Weights of a small mixture-of-experts language model, trained from scratch on English Wikipedia.
Experts: 48 experts in each of 16 layers, 128 GeGLU neurons an expert, a sigmoid router.
Below are experts of layer 6 (counted from 0) of a mixture-of-experts language model. Rows are named router (the router's row for the expert), gate (a neuron's input weights, with its number), up (a neuron's input weights, with its number), down (a neuron's output weights, with its number) and show model dimensions 0-127. Each number is 128 + 24 x the weight over its row's rms, rounded and kept within 0 to 255. Numbers have three digits each.
After each expert's rows: a language model's description of what the expert responds to. This comes from a sample of Wikipedia text that the model never trained on.

# expert 4
router:144153087134124168109105111145087089094159063133150116111129107114125147099104145082164115155091141125107110099122118133096133120118114150089143136114126154128091085099102146133114133142147153134132138199079090119158126092162120118149165123114099091116117128102125111143136139137153113154085097129104115124117107135110160170135153122135136138148106144103137165128177131100150146111152
gate0:140121152071138127151151131117152073126115099179111109138150156108111089162099058159159134070145136094122098154106138102120126153122127133130138110125148140076118134148122120132129115083141134142150158105130174175129130150109162099168107093136152122121162140096125123092176136131141119129146143149116137106116122133107105097079121099118133106151122130114095160153114157119149120104121
up0:119133130115162115138134112080122118141137128168085139148132095086135113087119112110093131114148162156167112103124132129144148168142124133120083120128135111126154073077122124143118131134096141102112129118137140121143145196139135145111101115154160129112149130143135104120108127097099162169135094135110162092146136128094137147115178097115123089129117163120054102118091096124110166108155
down0:115106116111155129121096130115117118158108124161144104107119170100117129177159097132140107131153129115134139107129120124155105101139090182101168091114126114094080125120139099124075096130138101131177130157133115104170134082168154124127092156135135065161115151159124117137164141116141148088152130150159159122160139162134115139133089155122144129116123117100077138146137149148139139159150
Locative prepositions "in". Mostly " in" after participles or nouns, as in arranged in, occurs in; also on, with, as, commas, dashes, table pipes.

# expert 33
router:143155084143131172105111109142088101075166070141147126103134103132122156080105136086164110163099140126108103099125104135107124124109104173095131142118126156122082096098094156133115141146139147129114138202080094124165126092168116119135150129121102094119124134105122117138121136125137117148091096138112118120127113141117135170126150129137133136137110139103148158126175141111162138113156
gate9:119163093096136148151167118129147133137127121086089088169124142129146124165116131129105153129164108157097136147167119124121075083143143161124110107139138150136179159165149127139135133095168152128138133142090135141140106165109172097157103126107146173098188123146122133111164075141127102142140162147107126126122101154136152123157137131140134109163127096112144114130121140146115097114078
up9:146109129098145156143125125164119096086138127128118104082135125111119170141119113088107112103147127117138132148142118133125079111112141156138115123177124123153147148133134113160114075123162157133108100098123120111170136127165114121183136121116119159145176162129127125100130139123086112193124140145087144122138089147124164117105145147060150125161113098096123068139104121092146123130135
down9:132138171137185150148141153113131106131140114136135112094125096163138132105104115155146150109101142181130109123125158106116147154133105081141146129128155138110132128102116115087122200148088085138153128139139134124151080078112137096171165129136151129137118133162087100090133131137172176150129150141125134107138139147119147152083152150112134118125092131112133151120123141093099180114108
Article-start after line breaks. Line breaks before the article subject's name after a short description like Species of moth, plus capitalized name starts such as Mc, Sch, F.

# expert 38
router:096104130139092075135138123155128139143110121148162146156127121120152103132106125159136106114182074182172125148153129190150104132111131156113098144129149100111119124175159130117123130108152121126148138127138130175159167138078118127130130136164107127104096110124100117097106130123097112050100125169133155137162141126121123117120124152090100144145153136120119124118184114147130114130108
gate0:161097163118065120146156122119154185102133102139124153145129114160142131140081126164112150155169133163155150127142144117124154106121115151115128097131192134104123115105105097132126096098105157096126115114093098104113109099110132158064152125148116152125133150099130127107149137101116131087179140094076133133117145144132137097163123114144154103152141159104098129124122133155106108108123
up0:125087150120158113144170121100136110155102170115136084126143142153145097136132185142115105164129147179154101099131149147159129100136120104112162099152125138131126146146114135151131093162128108135138132151122151133082148127154099104100123108173138127091147142097142162139129157108146146125163137127100137159110151115145138159138173124112166146100128190105159156150135162107098180103117
down0:133102116128161106114099122092117107107134141128150131128140097110119137106087071145124118140140167109117130149161105159130156147113125106139142121137100124126175110134152112138155127112168143137150147095103124112166162125119092117171142104143145141128070130128119115125144175196113128173113117142148128138169134163138139163094145065113137106151105159155149171156097141148133156085151
Mid-word syllables. Inner syllable pieces like ub, op, min, ad, ated in words such as Soluble, Criminal, estimated, admitted; also released, published, wrote.

# expert 30
router:144123094152133159123110123114135118084169084145171102121115108136113151117093172078131126123104144144106102132130114166065111143141128133109135128111140127118095098113082157137119108159110129150118141195091063120160157116175139106120142089144086125079121140089147115133144128120135097151094100155109129154132131127141125143157158132134133111136119125118112149117189120112142120116145
gate0:110093128165102177154088132163156111134098172153095123136084134112130175147126173102130153101136164132091135140093113132132127145128141120150140128160136111133125089161124147155139124131108149126128139135168148123136167150138180094125139096140139131080152105116138163134086147158139138134182127179128133153106169082147089153155147129128134120122163169145127138115125139110103102103125
up0:135096147099102134183125149136145157144167150135135156142100149125118137101111146094118165139137161110133131152083165139122171090122086148115129133099144144104133151122120129151107103183138167165106163119132152102140125173135126103146132114133121110118190138087139177093145142107142153159155171147135146120115110121115123109082117151143115102101148121121138089112157174119163124139101
down0:163130152114151158056088139137125144130102118159136107117119168144123092157129124127112134129132135161126127139142090150146130131125104065140138104143147180112118160133125104151123122094131163126126144101138123114106132115141115130144119155148127124091139075151121179101130130143155171172116131094156164134094142178106117139148146109167169101138094155118138110156108155135085175152125
Common nouns after articles. Frequent nouns and verbs after the or a, such as part, member, name, place, used, version, in phrases like took place, genus name.

# expert 28
router:124103178132097151109149150128143128147098177105121103173084147128137106158154128160094143092166122130165140147166141132157106104128137125156106139135135112128141152140127113125156130134080116125124143050160150148079087160115108155114093170132134163137119099157095146099126100121123140101161141131140129105132134094155133104107108134113116109143127138151142101123077113123096120181135
gate5:114129137115111140096141154109131104131117111176138082170081118086103147100142177132101122118159146159160106151148128140135151175109157132114124107158117141136145160131160124131164171128098135135099162099163144115121140182117124122132136187089113141133123156131133132094132081150128113154143125153150106142170126117150136174142098126140129081133100147137162106126157149102146112118177
up5:127162124099140132132120110146145172117127121145097129149148134127115099134139173102119139157143158149134144171160161154133103136154134094118122097141119102135122108123114102091165135171113185132133125166106152133154135074138133142113145144133109087116129148128123094125137120117138100094113098116129123195131132124141118091134154174084133158074160164112103087094139107169163124120169
down5:127126124168107086096151164160141128096133107133128137146169094122142130117165141154127083151098150095129104148127128130120128099095077108136143126134153080141129127128186141121150117130104109139081075122142124100087134141138183136141114153148122121100136119125141085102156176122136124106152124158104099123120092064116098145115164108160149135143123090114168115123113132122106126143165
Latin-style endings -us. Suffix pieces like us, ous, gen, les in names and taxonomy, e.g. Carthusian, Lexus, thousands, genus, Amblygobius.

# expert 42
router:109134153111140107145153125120158112160104163084090127114121178114105149132151133172107159088136132099132144117117175103168101094127117103162126143137152144133148169142168084146177114126121117106116094101165167107150124155096098137093109169140151127122184113138122165115140091123093127145154153106171126090145165145140128161109132138141146161119125103128109109148105121138117116125121
gate0:175122128083163123153112125116130161139142115129144142136115084123166136126103144109118153109141178161127127104126134121133135131115098137152080073130131144137128171173136137117157126158133171175139107138184140108105114182129123196122109116123119133111101122118113164122104129141154090144168132133142086147135113134134106111146096136121094165130121146151094079175129134142151151149108
up0:151127159143076141174152120100125114155109075115152135151112131123128133183150156151122107109158093123134111138115150108143145163122125099104134131097133144139104158168150058125174096111174152175126099126154160139150135113119126127141153145116135153153102104138153169109130125143142134147185149155111113136135118122157111127114089120146140182112103147119085157113153107139130103120100
down0:155134151137149138142159144165126149110127194121107116093114157143110136145160144069137137158134100131153108125133113165129117153134164084163118125122174149100125160094149155139102169138174137117103155129138130124130120139136120136107175154103164111119102144132145118114175144098106130111085096124093117093143117110109064120139123113115147095138146166120102171122104146153108121134090
Letter e and re pieces. Word-final or inner e, re, es pieces, often in names and words like Bertie, semaphore, Chilean, arrest, Changes; also H in He.

# expert 2
router:144152085140127168102107113141089093085164070134152118105129103127122146093106141084165114158090139121104115097121115135102126116113106156095132133118126159124097085099100144136115135150146150137124135199079094129157128092163116119146158120107096093116117126102133107142128139131148119148084092129104113122117108141114149173137156121138137139141104147099140158122181137103155140107145
gate1:099115135147126103133122125141141119088116152129131121129125143090106127120127127167112138125155132153137173091155163150123107175144124120162152132093112098114181081084116128110140139146117142120102094127116106123143140146124143110118152095127099121132154112143154103087117066128106133162123125131092115130126150172104172123173114132176123159137120124187108130141115178141100179082096
up1:165116138145163159121140096141193144136152119130102101131101123138097098100130134143125166145102132126115162120119154170116123142172091081080150107081148137148172115085137164087127128091152111114106083090140132114127158103163109127164152138145122101116140151139137124129171137091132131126116110124116161152155126104116129134164100117120125138119102162131120091146115120104138188099119
down1:119118132128161144139106118128139146138101127087111131139122181115116151115122108079139093136126098109167134096102144140117101100157134103172120146145139106136146158107123143139103092197121109085113108155111111143162105120109151144137152129111122126133107127131160146136083111148081093080115162114179067115131087123143125170143130073098147136110108135150151134142091104130100124117122
Capital C/U word starts. Word-initial pieces like C, c, U, Ch, United, John, plus year digits after 19; e.g. CCR6, United States, 1889.

# expert 21
router:128119065147161100112107111120116139092147103110162128112113105142107122118079118116125118101098101132121125150143139137105136125115097122092134106138146109108105129101137104125142078092106138090138122142102125101152088124107108092136191160141119135147142098074084133179160159095168105120138108138154124179151112156109145140142126154144155121133134129161098158117140123157143179101141
gate0:124122144113115159122149093136136119083137099116135141143146094121110152161108176172134105119166100176181133147120100154142103163100112122138137137184100131138132157151133144148162125141172113114100177117123142181138137132173098070129142158122146108138134158137152151122100088122154146136121141126152136189118135117124135103127126128118103079110130138142105113122137105178144137089112
up0:114115133180161178110123087103128110141147135112113128126103120120099146143082108144137140158128134117146135144121170124115133143142122122121090120145109154129139148108092159117143099144121155127128125159129134117109088154146113179074123105150146154169158101147142094129133119103118135093164155134157071137172166090120110187116109136110091086159125126116175096123131139148096124104103
down0:112150119092149093130141136148139142130118106138113164128090123137140187064180128163140150100129085128101135133110134108152121108142133141156128088115104135116099166102146145128107125138139159114102147118104129069137075109092124171129131134136160095107109155143136144115137158155108082123103129139094118142146118088160107147102143154132119107143101127194135174115131151134114090113136
Suffix -ed pieces. The ed piece, usually a past-tense ending (condensed, commissioned) or inside words (Encyclopedia, Sweden, pedestrians), plus line breaks after headings.

# expert 8
router:140130149140140125144135103136134170100130141151146093117155144134153116083101122144123171121138111133087122153124132144122185185142123091108138108067113123115173138164138111121163131118157088100134106151113136167147125120126129126147136117126161116136125138154163119139136136174106112143124120178162113125130140170137129168134126107095120157172123092096115101166137085168161094146175
gate0:107148150081174119135147132120159119094134133137135129117122110139117106102120112102096203129128138158122114113110130137130131141142089124155156107067133099142136141106153144104133142132131100112149116138081148165138152122099139111147103152139163086134176168163161150124071138100140141166166143144094072117154162141154130130132114147112099114137133094111153146127140126170147101139162
up0:102115121118120155114106134171103143188074116128101123139167197120135150141086179108107120151131123120141160128175124124109129107124108119168143148164147147111114154141094114087123173129152180151127128125105159145133107130118138098144101110099137116133131156122165094095071144155148141128133132100124144115134155098141132131153149092172099158122132122124130123128148145081102131106110
down0:119138148135143122090157158143146128120129150140112134153117070154142132138081102138136091130122103098133112146132098092125117151137061128142128142109185147110110112130165140124152098115102174079149080136156137127106138167135084117116163122135123115087115145115118123103115151148114088126186126125144076137134126142115099171103104130109168160128102144143145155126109114110133087149155
Mid-word consonant clusters. Word-internal fragments like st, ru, gg, ff, ju inside longer words, as in begrudgingly, Clostridium, struggled, Ljubljana.

# expert 27
router:152161087123140154104114111132089100085171064146156114102130100118126149085117128091148102156086146122102119112127098135107140107122111155100158149117122157131079078103124165111116117156147155130134145184070108125161121092143120114127154135127110094115124116108122113156121145135147108146082108144097127127106112140128154161134150130124146138130098138104128176135165132112172128115150
gate1:167099099107120110155122123122135111098127178061116071113122132110143094115141141136110156122116135116110114106102134157156136120132160137167198099116101116158128140150125156122123156131140131121118151143155121146102123144154090130134174128156131138120128100108182140126118140155139131116115084110127091084175135098149114175131158150130089175147134152112113136135102176164137113115138
up1:140138125108122158116153148096121156127165123130136114142159158099110190117123127107127090100140136139125113103163150144187112154099147099118138133131128142147184118112144149129163119095142144145140129111178139107099138156170117136102088157116135128125147139133126111093155132146052165108126148104167174166124121124145116095156116104173102148087123160100120142117141113115112145148094
down1:122150141162146162154142122085084133135160134141064116119127087139142095168182152152128125161137105130151133138140110137160120098155189150133137119106123136089138132120143122155089113103123142187089110146142157108159107102126126153133116113072143135104136146127136092100167138097119163101158164139141132108164136136112161131169100111123135146134109145123145128124115128108155144086165
Possessives and articles. Possessive pronouns his, her, their, its and the article a after prepositions, as in following his release, with her father, and capitals beginning names.

# expert 24
router:145152097137143166107100113139103108085165075143154120104138110139126153085113143077169119162095137135107108115121114134094138121124128168102155141123121148121088089107091151123129110130143143121116135200089081120167123088176131106153165134127107087100128122103126128147127138149131113162088099126115130133133090132121155165115138125125127125126108130095129166134167140107161128113162
gate1:119130138125096104145114088135168151183135118174139127117101125150123123088132131140144147105166105127115120133135111154164128141166150156122117148151100093111125123116130143100131143089102107111105118130141144154067134135133138086138143149104077144136117087134119143079158097130145124149164154133133170131106149188130122117069061143125112113136122105119119166135106141124150077096126
up1:117110166168098122140115142064141091123142103099182138181152152113133134116134109103137147100160121126105116105131097146128146108127118114142100151129131104138127107125147139103139148165112154160095096194120128155155081095106145109193102120138131086101162110139069122124127105126139133115143141122136161137171114135110137158102138137132101165132097160141118122125161147139117133170129
down1:130136119126150136107188103140175101125103154119182118066086112140099107137130116127158134165096148136154100124159121118176133117113147112150149132085156146131086112150082122123145106055142127104136141143107134127132138128115111098142150131098097113126128154169163109157117105138162128138110165122145094129171114162107131131165122119146147134130140128110137149154127098075162148114122
Letter s and years. Word-internal or initial "s" pieces as in cohesion, Helsinki, Chelsea, and two-digit year endings like 49, 50, 60.

# expert 18
router:137175131091157131108148130115126130153152125134118174124180149106101123127132193087183118134117117079136107080108112099117147136106161125118133149123136160104109113161109108058147128124161137137119175136092140146159154127155145164130138098090117138112138153087153116167141110156123147114109120099133106146093127164156126112116120109106134144129118147173129121130144104109166136093134
gate9:131110142080146111181121122112121103097130124120133163191110096139174110166110106165143137114125131145180132160127129196154150154116098113155146087170112172142133104108095127135146114122151088153100119118130140145141146158108112130129139149087122114133131147130167125137141099100124095153139136144132156155139161150088107107124102129094137132132117136181131099130100155134156087103112
up9:128117087063148128080134154127116146121119129156145131158149119135114151168113142094140110158107150092101142110128166128152110095165158133115152148122070115113114153145136098129156181154150170145147165115112136134113111110137125151153084123111134157142092142144083084151113154110110165136115116081159120115112143106111125139113170105179132113133134155108131136097136108103133149087142
down9:128151148136087166122142167177144139105173160143119133100125147158147098115110135131160101111139145132140122158103144072199132119130121083114118136109154111117156140113138135098159146090120099130114120136111140143114107150111120128103113144127110134137124116142112115073157107195152164125158095114130087127160164114105135107140084135139106103091151140152174121113155131108143083149138
Year and number digits. Digit pieces in dates, year ranges and numbered lists, especially 20 or 19 after a dash, e.g. 2014-2015, (2004), pp. 273–274.

# expert 45
router:128129096131135111123127092068091109098134111118138103116169127161111149099130153098137171166115117097104078132104131096121094125123120127171139098144169166119160112081086085103120153115131134145119132163112108131145149130154161130151139099179110136091129158103103117116160136143093116161125123114140150128111116120092108141144131101138144151136148082120126133156140120103176128124190
gate9:095144112091122127180150131126146169086138135148140090120125148135117147142121143163146139155141122166128116118109133138152082171096108144152091114135129151142150072097112099143114159161161140112110142172117136163123132163124158101151155118159115134106158149135093127108143104141135191136133132121100137145117126099093102139120087149134162132160097141132176094150122158155154096167138
up9:099165117143123133138150136133125149144170136100111124150137152127117095111130134102119095139104101133135084105117131144103131172112143149148149110117091119127116143133118152175105109170155136113143105117037112076127142129117143110090159136185095118103116179098103132156170114112129158160127144130126133149134109159168133142091148144114145132117140151151165105126116099147160109152171
down9:130136136076109101113143128108122138129136154113116116102111161081116146083135147144144187160136133095108102139152154176114074138112120147106143112165140150151152179101191114122134142151160119115098142127086167097143097143112140140149115148141154144137144116118110130155089141163109104144137161095144144100078146108149143151124106143133182109127152114128127137126101101153146096131118
Capitalized O and name starts. Word-initial capital pieces, especially O in infobox labels like Occupation and Owner, and starts like No, Pa, Port, Comp.

# expert 32
router:121115131158158168158152124128149100120108144127127148166098085115162159115143124153104181146111143105142136135132111070153133104170151115141152115127138131151158126169141143113132133091132102126141113097145113140120099141090154134142123110126161155145092131139102177166108128115071138124157181097099116079121091104179124114168121133097112148122158125135154124170095113138132112142119
gate0:101152133124127122141152142081153147124110175113084147124138129087112147112137118154118125101117101101108142139118160126135104093127134101167186099083123142124145152142124132100225139139128175147150135117135150149092144147148144115116100098134133173136133104128093160122116138090085125152134187127116120161136159128108088123125117101117152128140136143144129106108090088150123148146136
up0:096094118072091168108087146137130112160164157154124121133097115104110110119128132123125167153116125132101150082143107160123127099147100133166116172090118134113141168145150151128128123130126117169101126119130086116136129113160117167128150158125119109129107166146168146135142116150145095115121166137134111129131098152109100081139175169127163133104101060141124131147166087097126126124127
down0:088145135112136109148119094161096124113090100128124133152139092145144134156115146131150148102143104156160110145168161112140113121126091110122105095180110128111123138133075098130138140112108110169145108157094130153146116146130071155150140091133070126153158163138143136154151136144079119107130074163148123110119074129149104140140122113112121111114142113130154168171107129106139131114178
Capital A and -ur. Word-start " A", " An", "A" and mid-word pieces ur, go, to, mo, e.g. restaurateur, titanosaur, Montgomery, Category.

# expert 37
router:101064152138148119109140114077130152134130149107131138151140104117155137116144144148107102086130146165093115180162129120129100123133098109115096130098121141158187140138138108155130137109096091108119114145131129122105127103092138113140147130090128162085144126116115132068119113138131094111152119133132181085148120128129147127133129140065113158152113106138100103091158092181161139122135
gate0:140080120096141135139111133104133117114143138183119099149118114131142148144141166161151121107106095178158099116144118140121107146183136160150153133122095148107125107108132098112124137120101111154121125087175128146119104161093160147139126125138093161142138117163152136129098087123096111090167168126156137095154136134134088150124105192114166124108111129159133086124161094098126120099149
up0:137164105176130107143107085148099120154073142116095143107097115149096116136128096141136101137135176138100122131076155092148139139138111123110148099103130103132122163139160139163139152154127102084106140116146134145136138109184141147100107105146108121139151155138164100108140182148144142187138093138130167156138116125089150181153156111158099145143132127127119111134119137102122093138133
down0:126119166177142111136153137135153129138120117136124134137153145126125137143133117156164106136149090130173097119149104141133147126085173133114123098163170165132122122179124168146166152131178136109140151129135101134166154121132100112088138104105112109149135125105136128141114136132148158149161157143184172113134126078108150114161132154146100166147144153152181153190118133124138118161107
Common nouns after determiners. Content words and inner pieces after the, a, his, such as time, years, first, start, match, Grammy, heavyweight, command.

# expert 19
router:112088101155122098133127106154156134190084129131159149115144183143118134148120175155128085096151106161127130133143176108147171118146156100159103152132127100149157156153116130159131137143107101148125108104124168130120114161128100122114123156131105112127126110147096150148156120115091101128131107122126131088120137141139137140144116142118106164083126115149150081155114140129077118202122
gate1:116121106143131117129146096122143147104115148105164163159154159119121066115095169156156172149137131148125131105116091110142140154136142094125118087089157109122125160128138098129125174143124137167124092121093116101118138107118122142157094175121066099122143133139114142076092111133111065159154136122120129116100096144129137124118131131083147182131148123151141113116133157116149095153132
up1:137151126129127117138146097095134154120103091133139141114133150124123136102113129123156132141151135130139147091124142122169152129145113139166102109083070110112113128146079090152139110164084149139120100134157128151087152126137157112133117180136132127142075109119191090092143082146122104105139120098162119109124108126117148127137114131172087132134123135181130091101081146129166102163150
down1:117176135075127159144105114145128148112130182168131111142149171102108140128154131115176116103126152151109158113130125144156120118134148092091167134127108087140147119182122117107112149167178148156126157138114134159122122108119119121136116118160135138116128077143163112093129158120100118122128163135106150174094107133125092077087107108113090136142138143138135137084153095150131111158146
Sentence ends and headings. Sentence-final periods, line breaks, == heading marks and table divider rows, plus mid-word pieces like ro, ni, ze in Slavic names.

# expert 34
router:140151085115129180099111105134097108092168061108154120107137108122130136094107139094168126171097138126120122104124122118109128138119110156086152150127145135109097098096112163132110114139134120138111148203103075142157142092164136116147158119116115089105120128090130118139124118129141098123077100137096111139129110120111132182142149128149125124130091117115123167129174129110160139124141
gate0:176106138103115120140140129130143113091129142093133111094103140143110107137152138147133130101161099159127097097111142153141101147111153124148159144117077114180130155087160125125108132167112103171151159143124096058121105171114113166119167146079119119123138118154123151106089118111134139142127171138119102149151120090103132100125125154140086142087106143157133154115149098111128114112085
up0:112163124138117121129077081123128134174125148153098102152135132173123162148095104121084138164124097101131122121129082156129162083127118145151114127096131121135100169122147082094148151111163132122114105126111140109148101111128156139102122166111142079127083167118131127122151091133122110082104110094151121091090118162157103172119163106128140104121133097131108111125103136131112106144162
down0:116119117134089102115130123113122132114081144120131158130151102127134104152108107126139107115146054123147161120094115146135117108078168136125142162089156094132133113131135165090117143118094196119149098171104118163127132134103135117119140198146151148126070173117107131184147133150133135100122119157131118094132129140128103135137144173118120105131136120103158122134112154129120144183120
Space tokens. Lone space tokens between words, typically after a noun, adjective or and, as in business administrator, advisory board, dining room.

# expert 41
router:139113186093107082149140139163165155132099155126150115130077149107142091144157121166099150124147143091177155149129131117154138102131167103144101138139118115143142135126124113106102142172166143144166134107145109107145151155128094155166121110126099139137167137161147122115152117133148161144126154131157105137121156095126062097089100142124107116105161121143147116103117137132070128112124
gate0:107111124144150132199112179140165124127123139179122131115105136100151135152121136129155152151137139116170112170122135138152122121089136148165082106120146122117095176130171118149083171130163145129130146119134159148101128111111100186123123105095158135159144120141132112161120107128088183132126131155175096141126156093143138115136121126128142126137113138146160108060121123151115140129111
up0:160139088162131108119130093127126145118145141134148110093167123150077117123103124142119152149177134100127110110117128139144108141095146161074168137161121092110132149155107113128177121078121089147115143108096140115156110130124135108133097145118124126139113140128194126095124174120155128102170112137085108073120132142107105119157146150086121098100094174153115128150143095120152129137118
down0:119105121108104137142119143130134123135157153164114121140142163099124122134145164089149104131136100181131134116117119145124137145107104106148123123118142111127137087125177170087122125145084129121116140169133134163129128107117133140153129132051139073107159101126109131149088161120170128160118128093157138123161095120130151132148133106153195107150097141094145133122118169151066117096143
Word-final a, ia, land. Ending pieces a, ia, ium, land closing words and place names (Haifa, bacterium, Cleveland), plus line breaks ending paragraphs.

# expert 7
router:140153085141127169101108112143088095084164071132153117104127101127122145094107140085163112158091137119105116096119114133105125116112102156095128132117127158125101084098100147139114137152145151138125134196078094128156130093162114118146157120108093095116117128102133107142127140129149119149084089130105110122116110141115147172138158123140136140141105150099140157119181137103156140106142
gate0:170120137127126145130162192183103105093136119113117143141136127094166116129137174108127149119095132117156119145110105162171152183121101148122116057149088135147137103105098132147124123164112143134109098116166132126136122159110129126135141158114077116125116135123130158125092112101124095098149127107119123103148139101081121132128117137149101125108105162105091097140110170134105128092087
up0:095142113124127120129130128183101143130116122114175130087140151090109133146116136130098163113125110143183129156143158116091064137151165126087098149156097118140157084067079133120118138122117161118131120097144132148140137149165131110070128096124105105119135127126144162118145110128122146119119151167106126124109139097164067103095120115140113117112131114160105168097104107134109134129128
down0:110148142165146085133114120140133114078119097123118072159110154126160151147116161097138121182158133092104120153144120142144149140110124116112153174107159113177117143155136104134130112118146120106103082171065135113089135153120099129135119146174173141133160116154134131120119127125148159122139150165126168102150122138075109100110127131141139166102129124155109098094120159106135156133140
Name and table endings. Word-final pieces of names and words, such as Ziyang or Emily, plus table cells, ordinals like 6th, and subscript braces in chemical formulas.

# expert 12
router:124118157148145152136132120086151158094149108134119168136171110121120141173097101123139130080136100084116111128112124133131153107070169131127141126106112126138094134143152154090123144128101177102113119124112169114121130132130121141143164114117155119133158098157138118111125119132152117128117197182141172147136113068102156103169128117150146147103141128109126110170132091115131110095085
gate0:130092132153124143153132136094145114142125129110114185092114139142162172159112166146097160100117142133113102123129143111190129118102120124144144150112120130111107141124142122105122144104114108155135118128137169149088147182107109192102152142138159089136135114099163104133160107123123138148150128133136149084111152061093133158099114120096087167145140155120115130133118121130068108148137
up0:144127146131132104129107172159128124129173132113113128123125134145157144128148149141132131148105140059176139125129134101148131140146124151120111129146143155114145072167103139133112127123097120111111128139153155097097144127145123149092164127111106147136129103117093155129114186138107182114138167123103075151111147090125098136078143107131148087132091104127120109118133168112136089129209
down0:115104151103108124144169147103090143132111133115161155126146122152173129160091127075107148168151155117095132107109150095139099105105142143112132151113112151178165159110138116124095115125144126094146122146147094168102105177132140144121134138152156091142100131094141112117124121136113089119132181091160164116121127128115140163110120178162111142147172133103153136096135144120074149128144
Plural and verb -s. Word-final "s" for plurals and third-person verbs, e.g. shows, provides, counts, Islands; also possessive pronouns his, her, its.

# expert 31
router:116141175130127123135140156130147134155117183136092125152112151142151095159164084159101154101152147132166131138136149145170107111146136133165095115149124124133160135151143130134150159128093099105158141069180157131079135155088127151134120156136114147165148136139099151093098088093152149129181159139131136138142169133131136089127095112123110101143147129133132098140113130131086120156137
gate1:114157127105108173132136155112102150137136174118132136115103051155127107128095102142142114112129124160107142163121151129144154091121153110098114109065149108121139114135157141150166132144099118129100147106160170076109125157086142141132152147098098149141153133157143103151102098110131132142155148122099150135113134083151107134141089135123125132158172113099153109143113099173103126157100
up1:091138139162130144121113121109155116117163095101144099117104121186144147144121117104133132140089116137110145127146076127106155136100136128128110170121135109087121133129139121146168194123113138115148120150125123136110102133177155184136180062147129084129133160128139128097119138087148135141136143172090141117146118136140114100121083131110155100123079149094129159123097092143140120135152
down1:132116101102140094101090151137083102141123155112132136142136101125102162132164192106096110140061121114112100117105111127129146123145157126140123152160148123141175142161132139136094124132129164124116134151136146123124080133082142112112111103113147159094094139144101106114115172144113142160083155097138113115128142137112101156140131113157142123119189157116147129121157135086142090100077
Prepositions after nouns. The prepositions of, for, from, during linking a noun to its complement, e.g. branch of the, chief of staff, politician from West Bengal.

# expert 15
router:140094149120104077100125145105118143118126132130123144133135124124099100132127089135093120124120103155120155173163107139127190158110148157131162145193122135154073110115167149115102138137100146155107129136147114123105090104126135096133138076146112107109115146143109149131123146166143126146105091116145087180121140093106112169115099140112159140119145155152152150105143146143113105087080
gate0:114102176121174122105112128123171129120133182148078198086108101137166093144144115157086142128120134128097121103118151093127153103101142123116158100127133142138144144117114128080090117113124141113105117075106140126098129149153142104152129084137183151149142118143102158101140142143161094116151128140118150125131134118069134107115124123169135172112134121117150107124132147131158103142105
up0:125098134121172087105103089156148146142134151192130172106118144121117156122135096163098097101127124106154163067085169144156100119120141100139118077107147144126164129131088113109119140130107101098073134121099127094140137117116128147132156123156129104132094128120101131105113137148126131131122115130137113102107093124074111125083173109135170148126128136131106135169142172136122136137112
down0:108120147131136124130099131104127104099117131147154153167148121149124142103168099056099110109123125140102112099179138134146100128116119143135139163114146164160085138100146134128105140178139102093060156115127122100111156128122139136093134133116128088116111158148105150160113119110111086155117173141128093126114126109145089157111138110151139150092101107149142108142182169125117140148094
Adjective and noun suffixes. Mid-word suffix pieces like -ist, -ian, -ic, -ical, -tic, as in existing, ballistic, specific, horticulturist, plus words like political, Roman.

# expert 40
router:127119132101124112131125125118102153155137113120122117127138172119078139127109143117146130104142165117093130123174168128124114138142117120146150115111100148154143147128126146133145110129119137065097134134094098173136160111156083126096134105117116103124100143077062132138131112128128133116133064120056161133140110112092132153141136150096154144097092123154136177117117175113139160116084
gate0:133079122105145127109148144149148153107125160116095092145161110148145101139129162131128138095153131122131133093136190154121096111131140111199127120103104117144146161105142115116179141109111132131114115077086140157128112138105128117162163116121124139125141153157097152129099106115134134147160138136113099127135121078164152107149076136116135142115159121135100090091076118107160164140086
up0:161144137123124135131098132124147096126122177157117165119123124121063168110146148099128112160095130118107106113159145107133085111135087150107125117149113157164196154175100130087108174126131133143111143116162089181133117133122117119105140153106076165089118114104109141106120138159123125129122126111107134119097120113102120128184128149147137073144109148143107124141114133135100099134156
down0:141126142147138146154153151115110140132186105129124104057105181069104146128111113160119128115111169125134122146119155117141130126110058149069124122127128114111133117104115121105112120103115132151178141129133108100126142156124123133154118131133141176128101120130111111154128068105124132131119096183160154068106137153144134143133154102115087133121103125133085152120095155105118120127134
Capital S and periods. Capital "S" pieces and periods in abbreviations like U.S., NatureServe, Services; also States, South, State.

# expert 46
router:145152131129102108111116123110134121128136143128110136182177124132154107131141086128165135148144118100147099130142076097124123126158147084137175137180127143127110114140158157111110098123153159152130152117125114119115129139123134109111107093151179149088131170111125086087112125113123123111121134135124125136082153172080101146144091124103096141144123187168077096167116135119125128096112
gate8:140145167111069125163123101130151126090107138176127147118134142143077141141119159115165107134152148095088117148130118106134158159101110112187135092145156109140130131108146108101113149134126163123121110112134154080115118146140094141140109146073131121103141111152086114078100148100118102168146136122139152101082133134134112157157112125137123104142135174190155123152146122147140121115125
up8:148122084109163087100158115138141138109077121162112144095115173114121141073101140127123112144165141092128118143110115116132153141141154098100114103133157159114117139099126149117133116034129093097110113102099114114146089115095117154134106154068147120130116116095116146115080132158096149150090118119110154125122134127159125122129115130122122077143134142125135117148087112109133158114113
down8:155146106148124140143131101080096132134145125117140108146133135135119126143198126128141117109130125142109095119091145138149113114113145119117135157081122101129175154143077100117170166143139136179094125153091078109146101162115140168100125082136150114132135107129119176127114154132150135102152127111111098138076180086186118133110106137165154137111129140151112112128144135101143099123132
Ball, od, T pieces. Pieces like ball, od, all, ot, T, V in sports text and names, e.g. basketball, football, Eisteddfod, Rhapsody, Ballarat.

# expert 44
router:152070090140127103152123118163118157141094134128130125109127131113110118116153119113137118162158171125090110141132115135108120132111131143102160158173133090159162143090139193128093110134133158137115123133124127132132125181124140153090120166129133111122104150166106114119149126167119098148103104144133163177084122101127145132160122137143104183174153118165134104126111157125156139176165
gate8:130077138138131152119140114195156152093081131130139113134133161122145121031119138165134114155166113162097111149131102116127153141151152148107104143149136091158131152099117132159192125121144127134147080125139127102121117173146149131091146123112127117130152155129132129113105117094134121112116120149107144127126145118145143100129132083124139117192114094129112140113116178147136110166135
up8:104073117099128117124149092146151132115120136126113111123119110166160124116171120149141116138129100074139121144161120115130151173134140179098113157125146111171178127102110130163138078078116112092133101138137100135122154179088142141099118154126164126135148127166102162137139073132132142141138087151129134139098155189137078098142120109089122119147116143143119124122134128132109116117149
down8:112141144147135146114151126098089166152179125146102124089166108134103114093112145103135095127086139100128093169116139114116142130102099086115163142089138107152114161177150146139132137119128096132110114154147133107115172145103108122133149093074146119153102171133176122109143130110122107167100111156146139158154196153167126116107143122113152133122126148119088134131129107159125101107133
Mid-word hi and at. Pieces like hi, h, ü inside foreign or compound words, e.g. Zaporizhzhia, makeshift, Buddhist, Wildschütz; also " at", " under".